python train.py --hidden_size=192 --d_shared_expert=128 --moe_layers=[0, 2, 4, 6, 8, 10, 12] --tie_word_embeddings=false --learning_rate=0.0021 --train_tokens=371600000 --max_steps=5671
Below are experts of layer 4 (counted from 0) of a mixture-of-experts language model. Rows are named router (the router's row for the expert), gate (a neuron's input weights, with its number), up (a neuron's input weights, with its number) and show model dimensions 0-191. Each number is 128 + 32 x the weight over its row's rms, rounded and kept within 0 to 255. Numbers have three digits each.
After each expert's rows: a language model's description of what the expert responds to. This comes from a sample of Wikipedia text that the model never trained on.

# expert 15
router:148158146141119116123096106137120151089103170173107085079148150148133107140105133099148080136173122095137183124084144121173135152110164078106163105078093121118122096162179167105146157161217112162140077132159088151109113159166065161140178169106105158136120142126148129023163111158095039132140149135082087116109146135180176143103193157129127125114172094147139167115149122075166101172096111096137098156149046127086128089132058149186143161100139185130126100114147136106103129160115065157122082161106158080102065110130140167107105139108123176131085130087135126127142100100150114079
gate0:167087144158159133130103142136080144162169170163109088163129122167152102132133124083129041167145215121150100165130137161168144149108153153131102059154134132095142130154137163145114128198141140137110094166150073111091137175203124109124148178095161159099130176116147178134142114163094119123125132148150090117132121151138145119122101100146115098158159124149070173129177110093175120120028101121135114166123137128106084065158131129118143139180124165161141112179107072185145135170074119123115097139188130122160103101142124156117061128075060118146117048155173074155166142113061154158
up0:119164120136140139151177130220077148128100102142187082127139151176137144117097156107146125130123134087219143165149113119110125147034161126152125161123166130056149127129197136128112162081174094100034144150164129123114166120134150134206125137145170109159123185138143141134152105123066137139143112150157166116108174131165054140145050185131122104103065155136132096153141102125155167097115121164100181150088105113122118172165072111191149154125124163138160119051122147093144118161085125107164118140146134061112114114106153136078139080108091140147168112129160135156173167127144143155
gate1:134111110087144086126132099066133136158080150115094079115183092076119142058136149141099110120133136105140148126141128080186137155204134141118192099099119112085154118200131125126111058181115132134113095094140055111147129140142132108103148103120140125113159108070126152108125085166099136124132126109095111189100103121054176190159106167110106104088145121100151139183127092123120103115083111143157139084107108101150140162127100063207183108140132167122121109147083121116190104114116100092123086078111146102160114082150073110118184153109157210063087141205121114097151137163166111119
up1:082131135122160152136148130068085166122132076133158145075134170147137109152098159080169155135070147169123113115166193113105182170085088143140118147166142087091131123074156078124153096033106140141107094159107138157224179164119120112113105112160090106171090138197115132111133130105104150140113130111136108088098148134144150149120105111132134090140148126196121075108141170131158154120144129169097120099106119134167075087152133156130102165122124126139126152111144128151096149118148085086156146136106101211137146191112063180160106149073192069150205132105117104103142045110092173108
Words in sportsperson biographies and match tables, such as manager, professional debut, assist, Goals, plus pipes and line breaks there.

# expert 38
router:104124083044150134072142138163129107115129091158103103119133148140114125136097136115087115135146092136098190163090125156111045120123098114140115098148137126109079060112144147130114208107190087180140149113157118181169124097097109110129155140138113125150126105056134163017058116115135075155119113138118093127099098119132097103109181157162155140148110152179152115181146085106155131165146098118142111180214093114143148169151118118160132218149144183147119127120108070143120136120104126142145151178111142109077100105076094112132182134110123137144122151076173153191180130069111161122
gate0:061128157151101175110114159112124084156095074071102172123140139156123090087148097134121054177115171121152145175131140168110105097129087090157148188126122135088133185112069122104133144114112122121064039060107091182077147154103181077143101145170147096105147171115129163137126106124147099181208152157185190053122074082144150153117116102102133180117144123120128142109141111159162142100172127070153106174108117157102105118151122120153120132109122120111131160158101063119142150172088143111173107078126148177090082153127155168192138129142142133159168110180122167135112098141146112136
up0:109151129129107150181152177103136097135118088156130163095118104113155124136092085116136162113108119143110140149158095112109128080151153097082128109065108213114160123132149150125087109094142110123152090099159096125102120070126105179128083236100132110139137164146098116151145116138096111101110112208160120161084101164111091172124091137147149142151183112169124102122165109159184094156169121159102143171064188102187113204133138170144074095089133092095138119176129076121158188205117143115157128085149118178136149128111078083160196085110082113178106148117111189121164111126098106105
gate1:090094107152131100117074139156135163165174078094184111148099137145123147105139067164133098116143137115126129082149145175078079160116102071149085112129094141121151102110156177118072165128059153165166105186092075121131147168131127100168142102146096145095123146119124130157109124116133147157122131124164089066138111101166144145159136167117138137168122157092125131150154137166039052087163133093156077114139102166139105118109155155141092109138160077128109158129151157136138178150154163150121075139176128157117084109049032147118100138133051087160054136100086147075204103140105130118
up1:229138147101145108123171111061155127112128142140113136172126137089150064133075164135138154182180138124112081159129086182128166156128106139089112059124104158119152135115213167120155119091142097100130110101113153132130125112145076169085161125105178140121129124177127107115143132120119173117155097117091131176104171142105165168113099056165137169144117145169159154055128147084126165108085108162113136076087170115103134051132126112083111093127117122125173081123108075112100118082177107109114160125108109157126185143177184109168076105119207127118176201177120102087103126122148126124
Verbs and nouns after He in biographies, like studied, completed, roles, family, cancer, plus first names in personnel lists.

# expert 25
router:182176166140097147124107108155121099120080197176172139132132174120115136135115108101137064159168204110185122155140154171132148153126186059131129130099128173175141156107104153141146097137134141139110163119135123095081132095180114135146130156129113162130113109110181141063161177159089104157148167144166102157085161104168185167135129166106121135092133103112130126150156119038154112170083162066137113147094109143068173078143071112173145096141188140133154131163160072109159137145097144172077114181126101097102061085152128096082044125141078134105119107093095146091108151146143144129
gate0:141139159115110148078091115156090127192118181144090111144157196137132151211104090193130094149157168061181099061152125138140145158089114134126179131149073176109147068151109139146147163155173125127146091078138152145143113092134175168056087133186094167096181155107146163135159141120126129194118114141152140186095126122115117165106093164104084126119102071127123137117146143114131089184150151110132122140089096144087172139211068120148110128138170158118103142140158072097107060124067137139116090143113136096100100140124161103104126137099143141126144101097216129122080159129181102137
up0:147085117181118109143175120098149140111143105107101092127163132182188135080157147143066115110109114138102130189133181157116121149097126135070093155124161119133073171096083163116097080134125155110174131151071151137129134188085082123148181106074156150121118108135117051172141132139069122116130144106165106107144093132134163107111170111164145087145117117124122149140059147129144167090092106203162126111142095141171165114133152125112136117144174165098136124088110225148111217136126094100124158128128141171187125131150136122088143115122091074124087166117074131157192047080077172175
gate1:113158106152137164138157144077175133139129100095111104113144116087128159129095130149121108170093163125132147150146046147101088187132133152111130118096130121130142127127153150091134123129126061168115152163021146136086161122162221099106120138097113115143058098128091099135123081160121112152160153096105101165058082047114129129159084125115149088123185134104113167238076097151145161155106124117154162154111114130188104113176134105077155102100093135082091111144203053136114152076117114112138128096142160142134168096162114068099114116121145111130109174160134165168144095139139137075
up1:146115073145135091170113179107148158154176078151092138107143156171179095119140161123150150120120091118085152080146130101127118082072143157139130132181143085145110154119179184189086111105156093098122138141119126178078131130119137130214124139113142181130184118131141180135090133129094177119135116117161066133142128133171147134151171143158146154073140176159105137157079177142127069069129099087110137109212131170150122111081174201120110176125175131177133149127146109127181147110086138101074104149078137112158131097149096115168179111150143086109199190133135137142093083099194148117
Sports season pages: Week in "===Week 4===" headings, scores, column abbreviations like Pts, Goals, Lg, and table separators.

# expert 14
router:189128200125069156137105155194177074130067167182150189147151164119125150121123138071167117150144145143143148149195105141092138193112185125113104148143103173188103147092093098108148104095103162070086168125203129134162144101170172129202123120176103182111126115073146126123117136098118133166135123118121112115175159134148097117118143106099108153084114113102137148090153134053121083172110173131188076122077144109134135132101133143160107116123157154141107126127117123094096151068068158149158130109109100167122129141228163077115119154174124112099158129103094127088075109164132105142
gate0:157104172153082132078103114104105098145087152131161115175145139129098133118141127078145131185097092142139093133153126115170136115135115123135122160137141099120200114080171095115176024134138093061081141119155106104126170078136168093101157144161102103143139108141124108140118095160082037083140130114104113124064174150124124107084159127097129192104129113153131176120167125090178109170201193107122149135149149116105137145160173113170140147071152140132181134159138101067127150096097176077122099116122134095063147083090120068116155054113137093081116091134105134150169189137113072139
up0:064107117157089094080124142101075101079113085163186116119101101101146110068149131147072091133132158145134119169125169159139127128169138139174149078170124140157089212164198178163112134108135129080139131134161097157091104166094080119106144196130193119079129111166101144090104118132100104107161109148138122123093103164174179138121131129127103154150142076147122173070171065097129164114160083167082178122154118104099144116154088109121096145122118128150120071120109084172149119154188085105120097092152087131083123169104090202129082080149089113137171156080101176179152135103105123134
gate1:213153165148088124128172170107122146136135153110104127077159128113164136189161139161147134149125082084145145104090127117098123123132110136103076125116125146147084179082099134174174084126067167122169131044152169109171125115116097122144158087105174136146126120116112140118169158111121131121204168154186148153075123178094131080127059125162166157189171065170140161087160133094041131105088141106151067140125150095084133110151129157142090128143143157181095151089122114126151159104177111131126112111124108167178104132186125128109076118190119176139138103136116173098158177094118059105
up1:067145111108149138113122131076126134092111162143139106190107129121120122145106113107138045142145118162131120149135092107149143105158149136126100188189147103137211186090126107129080107149249152187101129100111138116143135169149168087147089084149134100080162079091210160104167125107112135146085117142110164159128140042118161120066166116190061124114104114064124128115120102112132116158139126161140152150097138151116167184168147122093122102138159135106087130140081158052099062149114103139125138187117128130151125160092150155147155134111158107079152137079162100171088103164119168138
Table cells, pipes and commas in data tables, units and measures (km, UTC, ±), and words like described, composition, spectators.

# expert 6
router:108097117156093088109132127101082170133093133131109136138139175108125035137092160115125131069109106126142077139132128141132116128128124162158123132120123146160123153173078135161138194082124133136113101169128157069130132095091172111046155078158101123087140120140066170088134145105167166122156079094121149139082100130141130150064000143137116166130157145128147164068149120176109172100114058124141135160172114172128090191176153143128135087134115128128208139145069143115160129175162111120100115113140205149140176153084140175118165140171074112118142082151108141139164122140081111147
gate0:154120070104143145185195148109103146120163141096170144104097059115111123155049151115155151164051218137144080097074062119133158127147120103032083153101054167150112089061057155166144123146080136107107092154167102127166126116137125130120115133144188084140087113177122131131147095127148124149102147140176154123108123139176189115143132096095147157121132137190158147113110146185099123156127110168123107121111088191133138145131119101134124113091116190130129151073088144156127090150163093122137140072116167172158117106124085129128083160149191111131093099139107162164116170100113130113
up0:106123118117174125168150120179119146154159121088139135078103077134107116129089112159141163162068178179137063152115051107102145150152085045095112095101201131176151197128096078113153190131111134135101196099160096103109140077102189141106116134136146114149132126124121117096178126134084145163108109164155154063123153104174131114085125040123105135124147166149183111116155113130084135126130087082055097105089128128071114174125119115167122116107088127155162143089119164110153141138106134132129172116163172106129078103150137143124092093110187105169095148136065144168133174085157124187
gate1:103095120140100096152131140121166119176101110156018138154171120129083163174105159131143123171162163069140142129083104115120057074162137130142163097133085130101118145060170108088179143154155140117110108105142183149179165109120110138151203147100161131113159117104068154112095103079193122142120125187143139112129142058126161108138081122169103132153167098147117148133158101178131175096159114106107117109123135129089151137157081142121107123113145102145144084074152129181194101185138113185148125149220146172150148097178134131180128129177101123171055128136132137066099116115149098106
up1:186131129063099158146153155114142097107123148110149188141080176210163124094109133115151121037062121130111065126132130090135185160084116126166103143076120134134128061130176140149084131094150151141147073164064182152149130164092118076188145125126132145141092136092076182143113149117113101169174105086150117157171152166158128167127193125086132161177122146135134168130105112117136070138146167167127112157109056111116096113146128118067096115153069120142141156148114129125152112059138076105100105114138099083155138150093080106138177121100191184125176145122133142120151121127072150104
Middle digits of four-digit years such as 1'9'81, plus pronouns like him, her, them and word pieces right after opening quotes.

# expert 36
router:181157141133104174134111167124137114107108135166085095142120174110163156111099135112152112117174124108131128170191157104096161174118132113095099149061117130115193144101128081123121119106124184104101160103176108172164194164170081126191108172142123097098138164119091132079155116094101145092092135082112132109125100140146099106131123156140163133136094061127021126185168135047095091141136158124097146128165112157134068106075072097095135085133122088107106134194139173114078109119122150128093136154092124107130046120119193070150092166154146122120120098125139115122083133129041131091
gate0:157114114096130146077110117094153092151136173161125114112115098097170106158149111164139066111107153172136161139133137128096118136131121157098191082150112092148142163115179087155099139137140103113222158115087089151102146099116135211114136126065101193109137073097135186067189126082083104114101075181100095152112154173128161144140130125128088153112116064128112168119098125130140126099034130097095088119064172136147180174151159144155159128155162081132171114112080103168143100133141132144119123120161108081114122084141120102104079091092131162132097133122140099106072098148141143023
up0:150079055132116127178081139170152141123123079100152091109115126103175136114161189097140184097142184157146141109170116142185129085084062143128080151077138102147084103134093142161079159094076124136121122156163096189119136102188054094116142091172164094146104112097113116116107127124161143163168088170077143123153152149126134071127119075091096101107118125160129108155106130102114110123118142148157113143125170191108065167132097192095155119136104091119170134142167115191150111099062158143154135125114130189120142071106092167177161176130171070188095084123153102102127112166135162142
gate1:103126085139177106130122125086102132174085138136117144190142132085114136199118101100060108115078105098155129147144126136107131145147126137105191092129133173154151157092125094109108121147144103161132124093116139076128192160121193174131141067120156130144127128127106120094089135121081100146117117128122129082136132121130080124141084114093143107094165106082165116181181105095135147106087155083147091157075150123154242196183095120143142143102150143110152118113078148187118191189172120117122160107186069096080169045106123082120122042162077112153113102141120137091090151123151139098
up1:137136095079148192061123154129169179083143234153140157167131138111128140182195098150136102199116187144138054118143193144090101162132142084171146118112096110117137145103143102127179111165149153094148183153105140106128154121124114177149236162179099113130139118129114126092148131100123111136141159136181128075128168080135087154057091141134123199157144118093107139106118144129124100148150182082180127115138193165137193140109101128153100133154139090084138153163161109146130144155100141152137177109147115145146112135140126115207054118151087109124156129102113099126136137130092143086
Wiki heading markers such as == and ====, table cells in election and sports results, and modal verbs such as would and will.